From a checkpoint of a small mixture-of-experts model trained on Wikipedia: 1 pick a token, 4630 steps.
Below are experts of layer 6 (counted from 0) of a mixture-of-experts language model. Rows are named router (the router's row for the expert), up (a neuron's input weights, with its number), down (a neuron's output weights, with its number) and show model dimensions 96-191. Each number is 50 + 10 x the weight over its row's rms, rounded and kept within 0 to 99.
Before each expert's rows: a language model's description of what the expert responds to. This comes from a sample of Wikipedia text that the model never trained on.

# expert 6
Table and bracket delimiters. Table cell separators and opening brackets in wiki tables, election results and formulas, such as |, (, ;, =, _{.
router:45 51 48 34 42 45 57 52 58 51 45 62 60 45 57 33 39 44 28 52 44 50 46 57 45 51 51 53 44 43 37 57 54 38 45 57 38 17 57 46 46 58 55 42 46 54 55 45 61 48 54 64 62 58 38 46 41 53 65 60 55 43 61 49 52 54 44 63 37 55 50 59 65 48 48 60 58 59 50 46 51 52 41 58 47 69 58 50 51 62 48 58 56 60 54 41
up0:40 51 56 57 42 51 54 36 51 80 36 66 36 24 35 46 50 49 48 58 48 50 43 65 38 49 43 64 42 46 83 49 47 36 45 51 40 58 36 51 43 56 36 29 49 61 53 50 42 61 39 62 50 50 74 52 58 52 55 52 49 60 50 56 51 47 45 44 75 36 33 41 39 48 46 56 39 42 36 53 48 80 38 43 51 43 64 59 49 49 33 60 55 44 55 42
down0:16 70 67 57 48 46 51 42 25 52 68 55 54 60 87 43 62 48 41 53 31 42 34 58 49 48 49 29 61 48 47 51 49 50 58 47 47 49 48 57 41 46 57 55 53 43 50 39 44 66 56 68 53 56 49 43 57 28 51 52 40 36 45 44 49 61 48 54 50 71 46 50 47 47 60 49 80 55 55 45 54 52 51 68 50 50 53 60 52 57 62 49 37 50 25 60
up1:47 54 48 45 55 49 63 49 46 49 67 59 43 64 58 54 76 50 47 53 48 40 47 50 38 52 45 48 49 49 47 62 52 55 48 51 45 51 37 51 57 49 45 48 52 39 42 44 10 40 47 36 60 76 51 44 56 40 60 50 39 40 46 50 55 35 46 50 46 43 47 48 53 50 51 63 50 66 57 62 49 56 50 66 45 50 52 57 48 55 57 61 46 61 78 53
down1:28 55 48 48 62 68 60 44 50 49 51 52 60 39 64 55 55 56 48 62 44 49 54 52 44 33 63 58 58 23 50 47 51 49 42 69 57 50 43 64 38 53 61 62 69 34 42 56 59 48 50 39 50 49 54 52 50 48 64 38 41 33 53 56 52 46 55 42 23 45 38 53 47 43 40 43 55 43 59 22 42 52 51 49 47 47 44 43 45 44 47 73 49 47 22 45
up2:38 54 68 46 61 48 49 68 42 47 76 43 65 53 40 57 53 73 42 46 39 52 51 55 66 69 65 51 53 34 50 44 43 45 54 49 47 66 59 41 42 40 55 38 51 49 59 51 50 51 52 31 45 32 49 50 57 44 31 53 51 49 45 55 50 61 44 56 39 50 70 45 45 43 31 49 50 48 54 51 65 50 53 49 50 53 78 54 53 47 46 43 45 58 48 53
down2:50 60 22 56 59 51 49 34 47 53 36 13 45 63 44 51 59 42 44 54 51 64 45 39 45 50 65 44 46 50 52 59 37 24 49 48 42 29 46 50 42 53 51 51 54 51 57 64 49 49 51 50 41 47 51 37 44 52 56 44 53 29 68 36 45 50 53 48 38 61 41 50 79 32 51 45 43 50 51 45 44 75 48 40 48 46 48 62 47 70 44 42 53 48 61 54
up3:34 48 49 52 31 53 32 64 54 55 61 46 33 65 48 52 39 48 63 49 54 50 31 33 47 42 49 43 56 50 31 50 58 39 54 48 83 51 43 60 55 46 55 51 49 29 50 38 49 44 60 50 55 51 46 47 69 67 30 54 53 42 68 46 68 49 48 46 51 50 49 51 51 59 39 40 56 57 48 53 47 76 50 59 46 39 47 45 54 50 51 44 54 56 54 40
down3:37 50 60 55 52 50 54 48 51 44 48 72 47 48 49 46 42 59 41 68 55 25 38 51 56 52 56 63 62 39 67 56 54 23 53 43 49 68 45 50 49 51 50 45 61 48 61 55 52 44 78 57 51 33 73 69 65 44 52 51 54 31 58 60 51 52 48 44 51 25 49 50 36 47 48 50 49 54 50 47 23 48 48 54 51 43 61 39 60 49 49 52 70 50 50 50
up4:66 45 63 53 48 49 34 45 48 61 39 51 51 44 77 71 25 85 65 47 46 42 51 53 40 56 56 53 43 55 54 66 72 45 49 42 43 35 42 47 50 42 52 52 48 35 46 56 38 58 24 49 52 49 47 40 51 48 43 85 35 58 41 48 54 50 43 54 43 55 56 53 50 40 51 52 68 51 29 57 42 64 59 50 48 56 62 62 46 65 50 55 38 59 48 60
down4:56 56 42 57 41 43 47 36 61 59 35 53 66 45 50 44 50 57 72 69 50 56 51 49 44 50 58 54 73 51 45 61 46 66 43 25 51 65 49 63 50 51 40 22 51 40 49 61 38 40 61 42 45 64 61 58 50 67 41 48 35 59 47 53 42 38 74 54 51 48 51 51 56 43 58 46 45 42 49 52 49 27 30 48 42 49 50 74 52 46 44 56 51 37 49 50
up5:51 55 54 55 54 55 44 61 54 42 57 69 59 52 45 51 49 53 32 77 58 53 48 45 45 49 36 52 52 36 39 49 56 40 58 63 52 53 63 51 45 71 71 58 46 51 38 51 45 35 38 45 20 59 51 37 59 58 52 49 78 50 47 57 50 49 42 66 50 27 51 71 59 71 45 32 50 55 55 38 58 69 38 47 55 60 24 46 52 59 41 50 38 46 37 63
down5:72 53 58 46 52 56 64 50 48 43 40 53 51 55 47 53 58 54 48 47 32 49 44 49 29 45 61 51 52 33 54 45 44 35 44 52 50 45 39 44 43 43 55 49 36 58 65 57 46 65 56 53 62 61 48 57 47 45 59 53 50 37 37 44 52 46 49 60 66 50 50 72 40 50 56 56 54 60 56 47 48 31 61 44 42 54 51 56 42 64 61 32 59 33 39 53
up6:46 50 51 52 49 39 51 62 55 62 41 59 52 53 29 51 78 46 59 59 43 52 41 38 52 55 50 42 44 53 48 51 45 54 50 60 51 60 51 52 43 54 41 47 51 69 42 51 50 64 39 50 46 51 47 67 49 48 55 57 53 51 36 67 50 57 60 66 50 60 43 81 82 47 45 59 42 25 45 50 49 54 50 30 52 40 41 43 69 35 59 62 53 53 50 52
down6:25 49 50 45 46 48 50 64 41 41 46 48 37 52 31 42 51 63 48 50 53 43 48 69 33 44 55 50 40 50 47 43 58 64 37 55 59 37 53 59 26 51 47 39 31 53 43 60 34 52 31 65 42 67 80 25 61 33 49 54 59 41 39 44 34 46 46 53 47 51 51 45 47 45 53 53 70 55 89 51 45 51 55 42 47 27 75 42 42 50 47 53 37 44 66 57
up7:68 66 51 42 71 36 24 50 62 47 51 55 60 51 50 49 43 56 51 74 48 50 26 52 35 51 51 50 54 36 45 48 50 52 48 49 51 40 43 43 58 53 50 54 52 46 66 43 45 50 54 58 59 56 56 32 48 62 62 36 44 43 43 39 47 60 45 65 52 48 50 47 46 37 68 54 67 57 45 44 53 54 50 65 51 41 65 37 34 31 49 49 39 54 57 32
down7:63 50 57 45 38 49 52 51 69 51 26 62 59 45 50 65 40 42 36 36 74 50 48 30 68 66 52 68 50 51 60 55 73 52 62 46 49 50 49 64 47 66 34 46 47 51 50 45 70 64 61 50 50 46 35 51 51 50 45 51 68 37 55 33 54 48 47 55 52 63 53 56 40 79 39 49 40 43 50 46 52 59 36 69 49 54 61 51 75 53 56 53 52 39 51 44
up8:40 40 52 47 44 52 47 44 52 50 56 49 71 45 51 49 37 53 56 53 28 62 45 63 72 52 53 55 57 56 58 64 44 52 33 33 50 65 55 45 33 41 42 42 75 58 46 77 28 57 44 53 53 52 31 65 46 50 37 52 61 60 57 46 44 47 49 50 55 46 41 59 59 40 56 56 47 54 67 35 59 37 58 69 59 50 45 41 51 54 42 54 57 27 50 54
down8:60 82 50 51 45 64 37 54 49 52 44 69 43 43 75 52 45 57 48 48 50 54 53 26 45 40 45 49 57 77 41 62 33 50 60 50 51 70 48 37 41 51 42 51 46 80 42 52 55 31 50 38 58 54 46 31 43 48 49 48 46 55 60 50 64 50 59 48 56 48 51 36 50 52 54 54 36 46 47 50 39 53 49 46 51 50 47 49 56 30 50 53 47 51 49 58
up9:42 61 37 45 32 46 47 50 44 38 57 50 48 36 47 44 54 66 50 41 58 50 46 43 67 59 50 58 47 52 44 46 37 41 45 47 71 51 50 53 63 62 40 48 68 51 49 49 50 49 45 51 50 51 52 44 44 46 53 54 40 33 50 32 38 49 46 51 49 50 56 68 66 46 50 65 46 47 54 50 33 47 55 43 49 56 45 50 49 47 67 19 28 44 66 38
down9:50 61 44 55 72 55 42 54 27 48 38 45 54 68 40 55 38 67 32 61 46 54 43 53 42 42 62 42 46 58 55 32 56 35 52 54 48 35 52 41 47 52 57 57 45 50 57 64 58 42 42 52 37 41 60 37 52 56 14 52 39 56 46 40 49 52 63 52 50 39 65 49 34 62 65 50 35 47 36 39 36 48 47 50 63 30 49 38 56 52 48 67 55 50 41 53
up10:41 63 71 46 50 51 34 48 57 53 51 57 58 53 66 48 47 57 57 41 51 44 54 52 64 50 60 48 37 48 50 44 60 60 56 67 48 78 50 46 53 49 52 35 38 62 43 51 56 46 38 75 48 51 52 37 54 54 47 46 58 51 51 45 68 42 48 47 43 52 41 48 42 49 12 44 45 35 42 25 47 72 41 51 51 50 45 49 49 23 56 45 49 34 62 45
down10:69 50 52 60 26 56 53 39 67 46 51 58 62 44 48 44 36 41 46 48 44 50 49 70 61 40 38 51 56 53 48 52 30 48 40 62 37 60 63 54 47 29 40 54 48 60 48 78 50 59 43 49 31 61 54 50 78 40 53 49 51 51 67 42 36 58 33 42 50 53 50 29 60 62 54 28 35 44 60 42 33 27 36 57 38 64 49 60 51 34 49 48 48 56 45 51

# expert 10
Clause-linking words. Commas, conjunctions, relative pronouns and verbs joining clauses in biographical and event narration, such as when, where, that, which, began.
router:47 53 58 61 45 79 52 54 47 50 58 53 49 54 52 37 48 62 35 55 55 51 31 63 66 49 45 37 48 50 38 56 50 37 47 41 54 57 14 58 46 30 46 60 59 43 51 44 50 40 51 52 49 40 29 46 44 44 61 60 56 44 55 62 48 49 51 39 53 57 31 56 60 56 51 57 43 38 66 50 53 88 55 57 41 51 49 51 40 35 51 50 56 53 62 52
up0:63 94 50 53 52 52 56 66 22 55 45 45 53 46 50 46 60 54 29 48 51 67 41 45 99 42 55 57 39 41 54 48 52 62 54 51 38 45 45 49 60 54 45 37 42 54 58 49 45 51 43 41 51 65 60 42 47 44 30 53 31 40 49 60 42 41 61 46 68 58 51 45 45 49 22 46 64 37 44 52 54 62 49 52 44 37 38 49 48 53 45 39 64 65 39 56
down0:49 42 56 46 42 41 50 47 57 56 40 46 20 50 43 61 30 48 58 40 43 51 56 63 36 32 46 50 52 40 68 54 44 47 50 47 56 50 52 40 48 50 74 45 38 66 51 49 51 50 41 47 67 25 50 53 45 46 55 40 64 54 41 50 72 45 57 50 30 64 32 56 60 47 50 42 39 68 49 43 56 52 62 48 54 48 53 48 52 51 62 39 35 49 49 63
up1:49 60 51 48 52 50 52 62 47 47 59 31 28 56 63 55 47 58 40 63 61 66 36 53 29 50 44 49 48 48 38 60 44 52 44 38 31 44 22 56 53 50 58 56 51 49 74 60 25 65 42 67 52 45 58 43 38 39 55 64 58 35 44 48 53 62 51 37 56 48 50 56 46 62 48 47 42 47 44 50 75 57 49 53 44 44 55 71 66 36 48 47 36 48 61 23
down1:50 48 65 42 55 41 30 50 50 44 54 51 50 36 48 51 64 44 58 32 30 57 52 34 38 43 55 61 37 51 59 37 56 51 43 61 59 45 55 49 56 50 49 56 59 42 51 47 65 34 51 51 52 58 46 71 49 76 31 54 59 55 49 51 34 37 41 50 39 50 49 47 51 48 46 40 48 49 47 50 46 71 49 45 52 50 27 61 54 49 57 60 33 56 50 61
up2:56 56 64 51 56 48 72 41 71 44 36 37 34 54 65 43 52 56 53 29 44 56 72 53 58 45 54 53 37 51 42 47 58 42 45 44 51 56 51 46 42 47 50 51 52 48 29 36 66 60 44 51 56 67 52 66 36 53 52 45 58 42 53 57 58 67 50 56 33 53 57 50 40 64 48 41 66 54 50 43 30 65 50 51 45 60 49 54 55 51 55 25 43 34 48 80
down2:50 49 66 83 55 51 52 48 49 77 64 50 49 57 39 46 58 59 49 43 52 59 47 51 56 59 58 49 43 63 50 52 49 49 30 53 63 59 62 68 52 38 53 53 48 58 42 73 46 53 30 35 21 49 47 46 52 60 50 53 39 52 50 53 59 47 58 62 38 52 51 56 41 58 62 50 35 42 64 50 45 57 50 58 66 52 58 51 56 45 53 50 48 31 54 47
up3:48 50 50 48 24 43 48 40 33 55 66 32 51 54 39 53 49 29 52 34 56 53 44 50 56 40 43 51 37 46 48 61 41 49 31 46 50 42 52 49 55 46 50 48 43 58 58 41 45 42 58 74 62 51 51 49 48 73 50 39 53 33 46 59 46 47 49 49 50 51 30 30 45 48 58 80 46 50 51 47 64 63 48 69 45 56 58 36 52 57 34 45 53 47 47 62
down3:52 37 53 52 51 44 43 50 52 53 54 71 41 49 57 53 44 45 70 54 73 45 45 41 58 44 53 34 46 55 30 47 66 39 44 60 63 42 37 39 55 49 46 65 51 52 40 40 66 61 52 47 46 68 52 55 49 46 52 59 50 48 49 51 47 57 34 76 50 52 44 47 55 58 48 37 48 46 51 40 44 54 49 87 43 49 42 40 59 62 47 59 64 53 54 44
up4:50 55 50 48 40 54 57 52 50 70 40 56 37 36 42 62 49 36 64 52 41 45 65 32 50 57 55 47 75 76 59 62 49 63 49 50 37 54 48 61 54 23 48 51 48 57 54 43 36 59 50 58 44 24 47 51 56 70 47 54 67 43 50 67 46 47 61 49 16 41 60 53 49 49 54 41 67 31 51 51 67 48 50 52 41 72 53 47 52 34 43 49 36 49 54 59
down4:19 54 42 50 51 43 46 37 60 65 40 56 47 51 40 62 49 50 39 49 56 60 54 63 43 48 54 59 35 46 57 57 26 32 41 43 52 68 60 53 52 44 33 67 46 43 55 47 48 60 62 63 38 28 44 46 49 66 51 52 48 55 37 75 61 43 44 54 40 61 52 60 52 61 48 57 77 50 54 62 63 38 46 46 70 50 58 47 50 43 59 46 49 43 48 57
up5:35 51 52 46 47 45 40 34 52 32 53 47 45 61 51 29 51 60 44 53 47 44 41 76 48 42 55 43 26 51 54 49 52 50 54 48 51 64 53 71 49 50 50 45 49 64 53 40 65 47 51 71 42 50 46 48 68 59 45 63 51 48 47 50 54 41 56 58 59 50 50 30 62 65 44 48 53 57 49 51 47 56 44 64 45 61 52 50 35 54 68 52 54 48 38 40
down5:00 48 47 61 61 51 68 65 52 49 59 43 40 51 58 42 47 52 52 57 41 50 39 48 51 51 45 42 37 61 52 36 46 47 46 48 61 49 64 57 54 64 43 52 50 56 59 40 71 51 45 49 35 50 42 39 65 42 50 41 65 52 47 47 49 51 59 43 53 42 41 53 47 48 44 52 64 44 64 53 50 72 32 55 32 49 40 67 70 53 44 45 55 50 47 55
up6:51 57 47 53 64 57 61 55 70 41 51 45 53 36 51 37 46 55 52 56 57 35 43 68 41 50 32 60 55 50 59 51 51 61 52 47 62 40 50 60 34 44 51 54 35 46 47 43 45 49 51 58 65 51 54 46 30 39 58 80 19 40 61 41 49 45 63 52 61 52 55 39 65 50 50 48 52 35 50 45 55 45 36 38 43 71 51 60 58 51 52 50 66 48 44 41
down6:56 43 72 48 87 53 42 35 45 54 49 45 52 59 35 63 55 51 53 50 52 51 51 19 45 44 54 50 51 48 50 60 51 37 54 51 50 57 49 50 56 49 47 44 52 52 48 47 44 55 53 40 29 51 66 53 49 51 49 52 75 58 26 51 63 54 34 51 36 58 67 52 41 30 60 40 40 52 47 57 51 50 44 63 51 52 58 50 50 52 57 43 38 46 48 37
up7:44 57 48 61 59 64 59 44 50 37 66 62 32 39 25 38 44 48 45 56 42 41 44 62 52 47 61 61 32 51 45 41 36 51 42 54 49 45 37 46 34 47 42 51 47 57 54 49 70 37 50 50 52 55 51 75 33 47 67 52 40 49 48 67 48 57 46 50 76 46 28 38 32 31 37 47 48 55 55 45 35 60 55 38 62 68 48 56 41 53 46 58 50 43 49 44
down7:42 44 62 50 33 40 39 46 56 61 49 27 53 44 62 57 38 73 64 45 55 50 49 51 42 50 62 51 56 56 36 53 56 53 33 47 52 42 49 63 46 41 44 61 46 38 58 48 17 50 72 32 50 48 56 50 50 52 48 50 63 45 54 50 53 57 62 58 46 49 50 50 62 61 49 55 33 55 30 56 70 52 47 56 43 21 71 40 52 50 38 47 52 60 49 60
up8:47 58 50 53 61 50 58 29 42 45 36 44 41 43 45 50 41 37 56 37 42 22 51 50 48 47 50 71 60 46 42 66 39 46 33 43 48 46 27 61 52 48 48 51 46 58 28 44 47 38 62 44 61 51 68 68 51 48 55 59 33 64 50 52 55 44 56 49 54 53 50 50 52 44 52 47 46 28 49 54 45 34 47 36 61 60 50 49 52 43 46 57 65 44 50 42
down8:16 45 49 52 60 46 67 43 37 50 64 70 67 50 49 47 44 61 32 44 44 45 51 49 50 31 51 46 51 42 46 53 34 49 46 66 48 86 60 55 45 55 55 64 48 49 41 66 52 36 55 12 60 59 35 57 55 48 40 51 60 49 76 43 40 47 48 41 54 48 75 51 50 49 51 50 46 46 43 57 31 52 50 34 43 60 42 54 38 50 49 57 54 45 51 50
up9:50 53 58 52 65 44 41 50 71 63 56 45 53 68 62 64 49 53 50 40 56 49 68 51 35 33 52 52 50 54 45 53 47 51 31 48 36 51 28 49 51 54 53 51 49 60 48 45 55 64 46 36 44 55 45 63 43 54 58 54 52 43 54 46 46 45 69 49 34 37 41 49 43 64 48 41 44 42 49 65 60 50 35 54 70 66 48 48 40 53 55 28 52 50 49 48
down9:54 60 37 52 73 52 52 45 48 47 60 48 50 42 61 32 51 64 47 58 54 75 26 55 46 58 60 46 48 61 59 46 53 40 47 71 40 49 37 44 53 44 46 61 43 59 46 47 67 48 60 38 55 59 39 61 41 41 50 44 49 58 54 42 30 40 44 53 64 36 68 59 38 52 51 69 43 41 59 47 44 51 48 48 53 50 47 48 48 50 56 85 28 36 42 65
up10:48 51 36 60 50 62 58 34 53 75 45 73 53 71 50 48 58 58 37 54 41 37 45 60 40 54 76 50 39 28 55 51 47 40 47 50 62 67 47 31 47 61 50 58 47 59 72 48 53 42 50 48 16 62 43 36 41 65 49 39 37 53 54 54 47 43 52 51 58 47 44 49 43 72 51 53 47 49 44 63 48 62 45 38 35 58 56 62 56 50 53 59 39 37 48 53
down10:34 50 60 50 46 35 49 49 50 48 62 48 42 51 42 50 46 48 58 40 45 52 52 57 79 53 34 54 44 56 51 51 51 52 64 48 48 37 54 50 49 51 31 44 47 47 42 57 48 54 44 74 70 56 26 50 60 41 46 71 63 48 61 48 42 51 47 48 59 48 44 39 51 31 45 49 56 51 61 49 55 52 46 61 54 49 54 42 41 46 52 45 53 49 39 50

# expert 14
Coordinating conjunctions. Mostly and or list commas joining coordinated items, plus including, or, is, such as experimental and computational, congressional, and.
router:43 63 44 59 60 43 34 37 59 47 46 58 33 55 56 52 58 40 49 44 44 62 53 79 40 56 37 47 44 54 49 55 39 42 56 46 41 42 15 50 44 48 52 52 41 51 49 47 46 49 36 45 63 60 56 41 49 59 48 52 52 60 66 42 47 40 52 58 58 57 60 57 56 51 54 44 54 64 49 40 42 45 60 60 44 61 49 50 54 54 57 44 56 54 30 50
up0:57 50 51 49 43 54 50 29 61 53 44 46 47 18 49 48 51 48 52 57 49 62 73 50 39 27 46 51 48 47 41 53 53 50 52 35 52 55 64 47 51 52 69 45 38 45 41 38 49 61 49 33 44 44 40 50 55 65 50 44 38 54 51 45 43 47 43 70 55 45 39 48 68 52 55 49 38 40 55 66 52 46 46 46 44 45 50 48 51 36 38 61 59 61 44 51
down0:46 66 50 53 46 47 58 72 57 70 40 38 46 73 50 37 51 51 48 37 36 52 45 41 51 52 50 70 47 62 50 50 43 63 42 47 50 37 54 51 58 52 49 49 50 65 48 55 43 39 44 58 65 57 57 42 45 46 50 40 69 55 54 35 41 36 56 51 56 50 54 56 52 45 59 54 49 54 56 46 45 33 66 41 52 54 40 41 30 50 65 41 57 46 41 42
up1:72 46 26 49 55 39 50 43 50 54 47 51 41 52 52 50 45 50 66 50 49 62 57 58 55 63 45 49 53 29 49 28 49 47 65 50 62 39 39 36 53 43 54 51 57 49 32 51 62 62 46 60 63 69 56 41 30 59 45 63 53 45 49 52 63 32 27 44 40 40 58 55 56 59 40 35 42 36 51 49 49 35 51 40 48 64 40 57 55 60 66 47 49 51 45 61
down1:45 49 57 64 32 43 42 51 43 57 55 42 48 48 57 53 57 47 52 53 51 48 57 50 54 48 44 53 81 60 56 57 34 58 48 49 49 50 52 76 65 56 39 61 37 45 55 70 49 48 56 45 44 42 42 48 44 60 43 44 61 39 52 52 23 45 28 47 51 58 44 63 41 33 64 46 34 50 67 67 51 48 65 51 63 47 51 39 61 26 53 53 57 53 51 52
up2:51 37 39 49 34 45 50 46 59 54 47 48 45 37 53 51 61 29 57 31 56 61 59 71 61 41 56 63 52 71 48 08 46 44 65 53 60 49 50 68 47 50 58 55 55 47 34 62 58 57 46 42 63 56 49 59 46 51 33 45 55 53 56 51 51 70 47 61 51 56 50 44 56 39 39 48 33 47 44 49 56 72 70 68 37 47 43 50 43 61 51 62 50 49 47 75
down2:46 48 50 64 70 49 49 53 31 53 61 50 52 52 51 52 42 41 42 57 77 58 50 46 54 50 55 27 51 52 50 48 42 59 45 50 47 60 73 67 49 85 58 42 47 39 58 47 36 30 50 29 64 36 63 59 49 44 29 35 52 53 51 54 36 48 46 34 54 50 55 66 62 53 61 70 48 51 61 38 62 50 55 69 43 49 65 57 59 50 57 43 50 53 43 42
up3:28 47 79 32 61 61 41 54 34 52 37 43 70 33 56 51 62 46 50 60 44 58 38 42 74 38 48 49 50 49 43 37 50 49 47 58 51 37 53 56 46 52 27 66 49 48 50 56 57 70 37 62 41 50 43 41 47 57 56 53 51 40 37 34 54 47 44 66 42 46 43 41 48 64 56 39 55 58 42 47 40 47 51 49 71 53 64 41 49 42 64 20 42 40 80 63
down3:53 50 50 58 53 58 63 31 53 54 52 51 41 49 56 27 42 43 46 38 42 46 50 43 53 68 66 68 47 54 39 47 52 64 49 53 51 51 40 41 54 53 51 39 49 59 49 51 63 53 45 51 51 52 41 54 68 51 50 52 75 44 54 51 43 43 43 42 46 34 44 50 54 72 52 63 59 40 55 36 42 49 57 62 63 50 40 50 37 57 54 59 71 51 47 42
up4:49 60 43 50 51 45 55 54 52 54 51 44 52 49 54 54 56 51 33 54 58 33 54 61 56 46 48 49 47 44 62 38 61 50 40 45 38 36 38 50 26 58 51 44 50 48 45 54 58 51 52 39 54 65 57 33 59 50 51 38 50 36 43 50 60 50 55 53 46 25 40 43 50 77 40 47 80 41 61 50 53 37 53 44 51 46 53 66 51 73 48 31 42 45 36 47
down4:63 37 63 55 63 47 35 62 59 54 64 58 62 38 24 40 48 58 51 45 67 59 33 29 47 67 50 37 44 45 43 32 50 34 62 78 51 51 63 49 48 47 48 44 43 49 51 44 52 47 50 35 30 61 60 52 46 46 58 50 37 52 51 47 30 48 45 52 58 57 40 37 39 70 50 53 29 60 57 47 56 53 44 45 48 50 42 57 59 42 56 56 62 59 57 49
up5:46 38 31 52 72 30 17 49 51 44 50 49 41 61 58 43 67 46 44 46 57 42 46 52 47 55 36 56 49 58 37 44 51 60 64 57 33 49 43 49 50 50 50 42 44 40 49 50 52 49 44 46 43 49 39 44 65 48 72 42 50 45 32 59 61 46 52 60 44 30 49 43 58 59 41 64 32 37 47 49 65 57 57 55 47 59 51 48 63 46 50 49 43 35 41 50
down5:35 51 52 63 55 66 46 50 47 52 56 47 54 51 49 70 47 61 62 49 56 54 57 53 49 29 59 52 37 41 51 50 59 54 43 43 56 34 63 50 61 27 47 58 52 61 53 57 53 44 49 43 44 51 56 53 31 54 25 50 45 34 42 48 57 77 54 52 54 54 46 57 47 48 42 41 49 52 53 54 45 15 55 65 50 50 52 45 57 39 52 67 66 44 77 70
up6:32 42 50 64 41 51 52 46 43 60 55 59 44 43 44 51 61 45 51 48 50 56 64 47 45 52 48 55 47 52 53 50 53 57 03 45 53 62 61 34 51 58 52 67 53 45 56 43 46 56 50 59 45 72 56 50 52 38 38 59 50 49 45 67 59 54 56 66 47 42 52 48 59 50 55 49 38 51 62 48 43 45 41 45 46 44 49 76 43 57 56 44 49 59 47 66
down6:23 54 49 51 44 52 49 46 61 45 39 62 46 50 45 45 29 46 45 50 50 52 51 58 57 49 20 31 52 46 61 52 48 42 63 40 55 48 34 50 49 36 43 65 51 44 47 50 48 25 51 27 41 44 42 59 58 43 52 57 48 52 29 41 43 59 48 53 50 56 58 43 18 48 26 44 49 48 42 53 44 37 31 64 60 59 45 54 44 52 55 72 50 44 20 49
up7:43 45 52 53 44 56 47 48 58 46 39 55 53 50 56 48 48 46 67 47 55 48 54 79 45 47 50 53 55 41 27 61 57 50 49 54 58 37 65 39 58 34 40 44 53 46 52 57 52 52 43 48 47 55 21 15 49 41 50 41 34 16 61 50 41 51 63 46 49 45 44 47 64 44 57 54 49 52 52 70 26 54 43 73 41 65 51 42 29 50 34 29 48 43 36 49
down7:39 53 53 37 55 38 50 48 60 53 47 44 47 61 50 61 50 58 49 57 56 52 58 50 64 56 71 55 28 46 71 50 50 44 59 50 45 54 61 42 57 57 47 48 54 63 49 55 54 72 51 38 46 40 70 48 50 54 48 43 48 57 46 53 40 39 36 41 50 59 54 51 49 53 45 48 37 44 54 31 57 65 48 54 60 40 48 74 53 45 48 75 67 58 48 33
up8:65 45 79 42 31 52 46 48 44 56 42 58 64 33 49 40 49 48 60 64 52 60 51 49 62 74 41 46 35 52 43 50 52 38 82 50 42 58 50 53 51 51 51 35 55 55 33 49 58 41 63 48 52 55 51 67 46 32 49 51 52 57 54 31 57 33 47 49 55 64 51 65 47 63 50 48 77 36 52 51 60 46 49 46 59 46 30 53 47 57 53 60 36 24 41 60
down8:50 35 40 51 59 48 51 47 75 47 59 62 71 57 50 63 49 38 42 41 48 40 60 51 48 47 45 46 46 61 51 36 52 62 41 47 48 57 50 65 53 45 49 49 50 54 45 34 52 59 52 59 41 52 50 49 43 78 52 65 42 44 60 47 47 49 39 45 49 35 34 48 45 49 83 54 43 52 46 41 51 35 57 50 38 62 64 52 54 44 54 61 63 55 58 72
up9:47 42 63 51 61 47 52 52 55 46 57 46 37 60 44 22 60 45 38 49 70 40 46 65 49 42 40 50 60 52 50 45 53 36 61 56 51 50 40 77 46 34 47 58 37 44 50 51 44 55 53 53 45 55 49 61 55 40 73 51 48 70 58 40 39 55 45 43 49 46 53 50 43 47 78 64 68 62 50 69 44 46 63 51 54 49 51 42 61 31 52 43 54 53 53 43
down9:50 47 58 62 47 57 43 45 49 62 36 47 39 48 59 51 50 53 53 53 47 59 79 32 51 52 64 53 49 30 51 42 70 64 50 71 52 53 53 57 52 50 43 41 55 52 48 64 59 49 44 44 62 52 67 47 52 42 43 27 54 47 59 60 51 36 45 56 49 46 49 49 50 55 77 62 51 50 51 45 44 29 59 49 55 64 48 38 58 52 58 58 59 49 47 50
up10:51 31 60 36 58 50 51 37 52 43 50 50 54 40 57 49 60 58 57 55 68 47 40 68 43 42 52 45 17 54 51 52 49 42 52 30 51 53 47 26 50 46 43 50 48 57 62 58 34 49 48 48 41 52 58 47 66 64 53 41 61 56 48 46 43 44 64 16 67 35 50 46 40 38 36 41 47 49 57 61 53 67 51 51 59 49 50 41 54 65 55 51 57 50 47 49
down10:52 45 51 56 58 51 52 57 62 51 66 42 43 46 43 49 41 49 56 55 36 55 45 52 65 53 55 64 51 40 39 60 52 51 63 50 33 50 48 24 66 53 51 52 65 48 63 48 41 55 29 41 47 52 44 68 38 31 51 56 51 52 44 48 47 45 55 50 49 52 44 25 55 44 49 57 32 49 51 39 42 54 47 67 85 68 27 47 52 44 51 49 48 38 39 45